Weights of a small mixture-of-experts language model, trained from scratch on English Wikipedia.
Size: 12 layers, width 256, vocabulary 32000, 66.4M parameters.
Experts: a softmax router, a shared expert of 128 neurons.
Training: a variant of Muon for the experts, 288M tokens, 8787 steps.
Below are experts of layer 7 (counted from 0) of a mixture-of-experts language model. Rows are named down (a neuron's output weights, with its number) and show model dimensions 192-223. Each number is 128 + 24 x the weight over its row's rms, rounded and kept within 0 to 255. Numbers have three digits each.
Before each expert's rows: a language model's description of what the expert responds to; "raises" lists some tokens whose logits its average output raises strongly, later layers aside. This comes from a sample of Wikipedia text that the model never trained on.

# expert 19
It responds to: Years, model numbers and numerals in names, plus company-type words ending names, such as Wonder Woman 1984, III Corps, Records, Studios.
raises: ",", "/", " and", ".", " to", " –"
down0:102119146144180132109149155123105147107151145176126151118099128141142108153155154132119138189106
down1:134125115169095129085158145144127096135113153072090052134122157121134123130158093152143110127151
down2:113151128114126160112100100067148137145112134085107119128138090152131141096106130159129104126135
down3:121147099091123136095134101098129098120143135124150109132118139184158136129149111112142106191117
down4:111122154136118107113167180151136123154098127145137141112115139130079154113148117150109123155117

# expert 60
It responds to: Short letter fragments inside rare or foreign names and long words, such as Ver-n, des-p-ite, Br-acci-ali, ne-gli-gence.
raises: "sen", "cha", "che", "son", ".", "land"
down0:118120065129134135163150125088121139138115128130144095161096134107129182106135135131159135170161
down1:137118108101144148123149088129179125116179150132121133163180124160137140145130152157147117141125
down2:138134114125194150155175144095104171122102117148128123150121156125114090168116135154161168160146
down3:136142132128121104097105105100162145160130136131105112154153155118105163147141117096151165147141
down4:139173105122152116126144116167100112151137147086180116083145104103111122098094136134137163142136

# expert 20
It responds to: Pieces of Cyrillic, Arabic and CJK byte sequences inside names, plus modifiers such as Civil, World, War, anti, pre, ex, vice.
raises: ".", " ", "ly", "lin", "chi", "id"
down0:052120087139139110128138166131135113121132118135123123126148126116116134130146128139118149147149
down1:081109118116167140116164101139179143114075131118111121138168176118170115130121114143142106153128
down2:153155110188126175152108127148130100128086136099120136128092123130093133147093149114108165111112
down3:117167139120104100116115153147106049155138116097159160135108104130079121111155088109121138098144
down4:099159105145115119134145103115129088126150105150165101125132133159173151135145090129178136097159

# expert 6
It responds to: Semicolons and some commas or pipes ending items in dense lists, credits, discographies and scores, often after numbers or parentheses.
raises: " |", " and", "\"", " ===", "===", " etc"
down0:101143147119134145146172096114126101134116096121120117128176142162138111147128149117105106120130
down1:155121132118104105103116113095142113146124105139108149101155155139145138151147108148152128160120
down2:124095156162111109124163089140096136137152097108105119142075140164136132088125111079117080123098
down3:131116108085054161179132172177073088121105099137111122095129119122166102130149154137162150120116
down4:116140103131125138147132194126148128090107106103162156123141137129111102159141150117161178104152

# expert 9
It responds to: Function words before verbs, mostly to, not, also, such, never, would; e.g. "would not make", "See also", "such as".
raises: " work", " ", " have", " put", " give", " find"
down0:122111162098151128080114115145102161180079109103140131133151153131127161071144156117151148164113
down1:148159108156101124130175135189151119124121156108106159111105099155145131151170105211132126110120
down2:080116091060129163131109135100135133079156113143115136111108175110131142130133100156146113092133
down3:146119143082154144118126151077122126121115151145116169122156078088160167141143147164087142095117
down4:107150071117152131066134105135142125165123096144110086154113114166113089133121150137107127135149

# expert 53
It responds to: Digit groups inside ISBNs, coordinate separators, parentheses before years such as (18 or (19, and CJK byte pieces.
raises: ",", " and", " –", "\"", " in", " ("
down0:119127092150160122129104149130143124061110132141096164139098133116135163100122145128110127077174
down1:123126075054142149117167135195134130133118095075141076089137120138097094139097128132132141106117
down2:123163091099112126136130144136148151093160103105141127096165107160101150149124117156136133124131
down3:114127129160136160111127153150102134104138119128122149161126112086180136132077158137129151153113
down4:122121093127115158151176141109104135121144135120123167135114145150090143100103127141124123116108

# expert 43
It responds to: Prefix pieces such as pro, Bio, Poly, Over, Under, neuro, often after a hyphen or inside compound names like Micropro-se.
raises: "tal", "si", "sound", "se", "liga"
down0:128105103114151103159140128154082131136118184129112153131137092127096090168160109136117171125072
down1:083171095142089152131117136141112166143135114133108101112132137107155121109200114117111097098128
down2:116111168124111120134174119098152112108102150133142074114161090109129145106122139155109132104168
down3:140176097140114105124153124112099138115119155123130146134099139149133110137131137173155066197155
down4:138132116138115116134129133136092121127142112174112127092144077125091138109112145122135133156074

# expert 48
It responds to: Commas after names, list items and citation authors, plus According or according at clause starts and near.
raises: " and", " but", " who", " with", " which", " both"
down0:107090111121165129128145118146137117158131083131158097114141055126158139089104138146158154122139
down1:140137087123129138107117106116115117109128097120095137130103138156177133098095084114105129104146
down2:127141145094119135099124104089129127137114120126123138098149128155175136127154068114143145117141
down3:163165141094078142110123138093132151105099107124105126124108100088120139193126094102152142125104
down4:130136130156130132130069119162123101118103151125120106157098106106136128138145153114108103133145

# expert 55
It responds to: Quantifier and number words before a noun or of, such as most of, all, both, several, four years, first.
raises: " of", " other", " major", " time", " important", " times"
down0:127125140112093152123137122163097111163126081130116121105133078157158144099118121093133121097160
down1:156156114084117118176139150113161141180118096101099116153131065154140147127194152122100118119112
down2:162153100103157119147135167178078163145150107119118126085119123124139137132179145094130091130131
down3:098112114119105093149108122124088091094142136147109163077159114108136186115080151141110179100121
down4:113109082139119109106124118073124133097116109139115195129097143152144125174121144163125121149133

# expert 8
It responds to: Conjunctions joining words or clauses mid-sentence, mostly and, also or, but, nor, although, as in "as wide as or wider".
raises: " other", " others", " its", " the", " their", " his"
down0:173134123157111158152154157115149119105138143153148190139087125096132138136128132136143125192129
down1:116133160130129161140129119120146127113150112166128132133137152156118098162153145127117122127091
down2:090135121115166117143148169130159100090163188120128147126124091065137091149137125118129133123113
down3:167142125117111113112136173155091098150114123116151109104101105179132140119179096113170135149114
down4:088156165127078138093123112156106134131176143132146145102080126115151183110152136136142115106140

# expert 51
It responds to: Final words of place, team and organization names, often before commas, e.g. County, Stadium, state abbreviations KY, VA, and taxon endings -aceae.
raises: ",", " |", ".", " (", "-", " "
down0:129141150110138123108091097105151136108092116143140147159131104122128108112096115120108111119126
down1:156099133115135151094158096152106142157157101099046094127131162112124108144150126207171087110170
down2:127155168157134131132148073147120119099139120140108099127133093117129160113138132130136114140108
down3:099138105104128109114122112154135110161119129127134137136158147098136127140140123110122106122103
down4:143118151125136092099125146137131138146161128126182145161148116110120117113137082132129116120131

# expert 54
It responds to: Articles a, an, the and per, every, each before quantities, plus LaTeX braces, in technical and measurement prose.
raises: " particular", " ", " same", " second", " single", " other"
down0:159130168083121143128152093127107148119121145125106092169146153127135120131146174168095153128165
down1:116118107111126144142158149105115164164106086144127156154114141128116124145112093145146109099143
down2:101118104102157114112101123158133108125174154175133115133172156143090107151100159108117143094105
down3:143108134181144105160131143126167097133112140093104153146137139108119132100155117113125171109106
down4:114157120133100120123122145145116115127101104115147112142146138168121140131147126123102108142168

# expert 63
It responds to: Middle and final pieces of personal surnames and foreign place names in lists and tables, e.g. Valladolid, Dobrynin, Ebina, Becerril.
raises: "-", "y", "e", "'", "re", "a"
down0:109113131112149114119120112131186130084097135151148168117110143104108116132129134121122107150170
down1:154146133123104148152115124126089128126138164147145139149120087114117151118105122110100117142100
down2:145182162138131104145158159106140161117091146158126128110158113123120133175150140129104107137133
down3:109127134116124127109143098144132089133111130144146117111147134115151123107093086167125131138120
down4:101156116115145150147114101146139082150151148175096122076161108115103171125110130130137136158135

# expert 42
It responds to: Small numbers, dashes and scores that open table cells after a pipe in sports and election tables, like 0, 2, 0–0.
raises: ".", "\n", "A", "\".", "th", "\","
down0:126138158133138148086134125131109165180145140150124107101160150142142125122122170169126105113146
down1:111139110153163067112176174121087120145165155109119124128139095110073111108132142101105135127119
down2:125150150157110087101091133134167136126100134159128109121119119115140135123067133113092129147174
down3:126133175150146089117124156139096098129146140137158100150118162140149097149133099164117135101145
down4:129102131088100171125140120173093140136111191130137055091114147111146142094125078112144120163106

# expert 58
It responds to: Inner and final subword pieces of Latin taxonomic names and foreign surnames, such as -ensis, -atus, -ifolia, -ović, Syzyg-ium, Et-linger-a.
raises: ",", " and", "s", "chen", "-", "co"
down0:081131114109125143156120146110094191134142120153170118128077164124135145123134129159144139111098
down1:129145129130139127087153122127085191092119142102150142143128102111111129121161113127133104174186
down2:149123162097079114124090124139141139115125092100113111153131128153112168159113125126142134125162
down3:144121086135102119134113100144129153074106099169142098122106136137160136130102134123106129098114
down4:125124154174086152126121087085103117137129136139109071128119134153122162137090135101121108151109

# expert 15
It responds to: Capitalized first words or early pieces of proper names, mostly institutions, places, brands and months, e.g. Harvard, UFC, Rhode, St-, Netflix.
raises: " Valley", "ig", "hill", " County", " Plan", "aire"
down0:200100149122148120144116142119132109113086105130120135183105064101130122169130134142130089120133
down1:122091089140143089093117137109128131126096166134143128099110124110134120116118131117089157120127
down2:109166104149108128169112175096123123173154103159097141130108158143088100079118143146131122155099
down3:118086139128117119170130125083127127100133106158089123123161103159136139162150121135149149136148
down4:139116098127101103137128113140133141130149119086099141146117145165114094117097137117079087150152

# expert 49
It responds to: Commas after a noun or year ending a clause or appositive, before and, but, which or including, such as Prison, Junimea.
raises: " but", " though", " although", " the", " which", " including"
down0:138079125102093160105085114117114113151113092147138071103075151072097137132136175144133169091141
down1:132100128167111095179105125148152113128164152112156094164174106126102147127104133118165132127126
down2:113146145122157123135154123150140175149111125123090097158141109085153141148170095102108114129154
down3:098078111099152106096101122153121109091120133144151108120161136128133132118149124111114143088108
down4:119162125131162118095151172081144179110174155151131134093097139152098151156161134123127108117118

# expert 59
It responds to: Sentence-subject pronouns he and she, surnames starting a sentence such as Trump or Gordon, and word-final name pieces.
raises: "'", " ", ",", " and", ":", " in"
down0:120131096124098134128114143094153166186124132155096173147128131118104133109154077118105144125098
down1:108146170148110144157103144164147090150117145147153148161141124116174150124137135086126116098111
down2:094112134147152119122092080121159173090124100161095116148096102115129174145155131156148094097149
down3:098096166140110118148139154173140104152120107153119110136178154135159118106192172111089115194126
down4:149103124081145120123128121129151136131137113149140096174113089123080131166124157139105098176143

# expert 46
It responds to: Base verbs following to, not, can or would in prose, such as provide, prevent, protect, represent, find; also verb endings like -ed.
raises: " the", " a", " its", " both", " an", " his"
down0:121066115146107092127097099104080087076134142118110111109115137070125157117130152112122126105123
down1:080174113134119164113123121154113141115120118137112114089133131172120142157163095124148154108137
down2:135133113149111127121128107145132096088144123115114175116101111112153161103100149149170109120127
down3:125121156176176140164134159135106161111143098168136143146153138111118156124163099168118112110135
down4:145134122088152095109098160149182123092143134139140136124139143122080108066126156113132123141130

# expert 32
It responds to: City, state and venue names and their pieces, often in American or British locations and school lists, such as Chicago, Angeles, Fort, Carolina.
raises: "view", "side", "hurst", "dale", "port", "ton"
down0:139071112140164120131148118117124124140122098128123165189128109123132137147088085117113131124152
down1:173164108101091143130129126125115176096116154113117133099163082171112095161120124112148141127103
down2:099107144115127096141148119130131134152173174144155152101107126164114105134103120117112106153075
down3:144134146134142132094128119162082116117113095169107110144105094122158102126136169156092102142154
down4:110145180089095143159110154120160154098168111110147135118088112109119120120152104120188136107096

# expert 25
It responds to: Prepositions after participles or nouns that introduce a following noun phrase, such as made from, organized in, rendered in, within.
raises: " the", " a", " an", " his", " this", " its"
down0:119127146147142137126157152136180139133132099129131157080156092136147112134136118161159106155136
down1:149091119159100094122104133122103125130137139137111083124117158177094136102089154111114124135121
down2:174155150149131156150125138109143113144140157121128113140121156143137117167116105134155106174176
down3:163091101134109162121148086137100130101154132087116099135127150105084152128106175105124111123149
down4:132118115106157099135146162075086145137071138125147169134111115114132110132097138141095144134129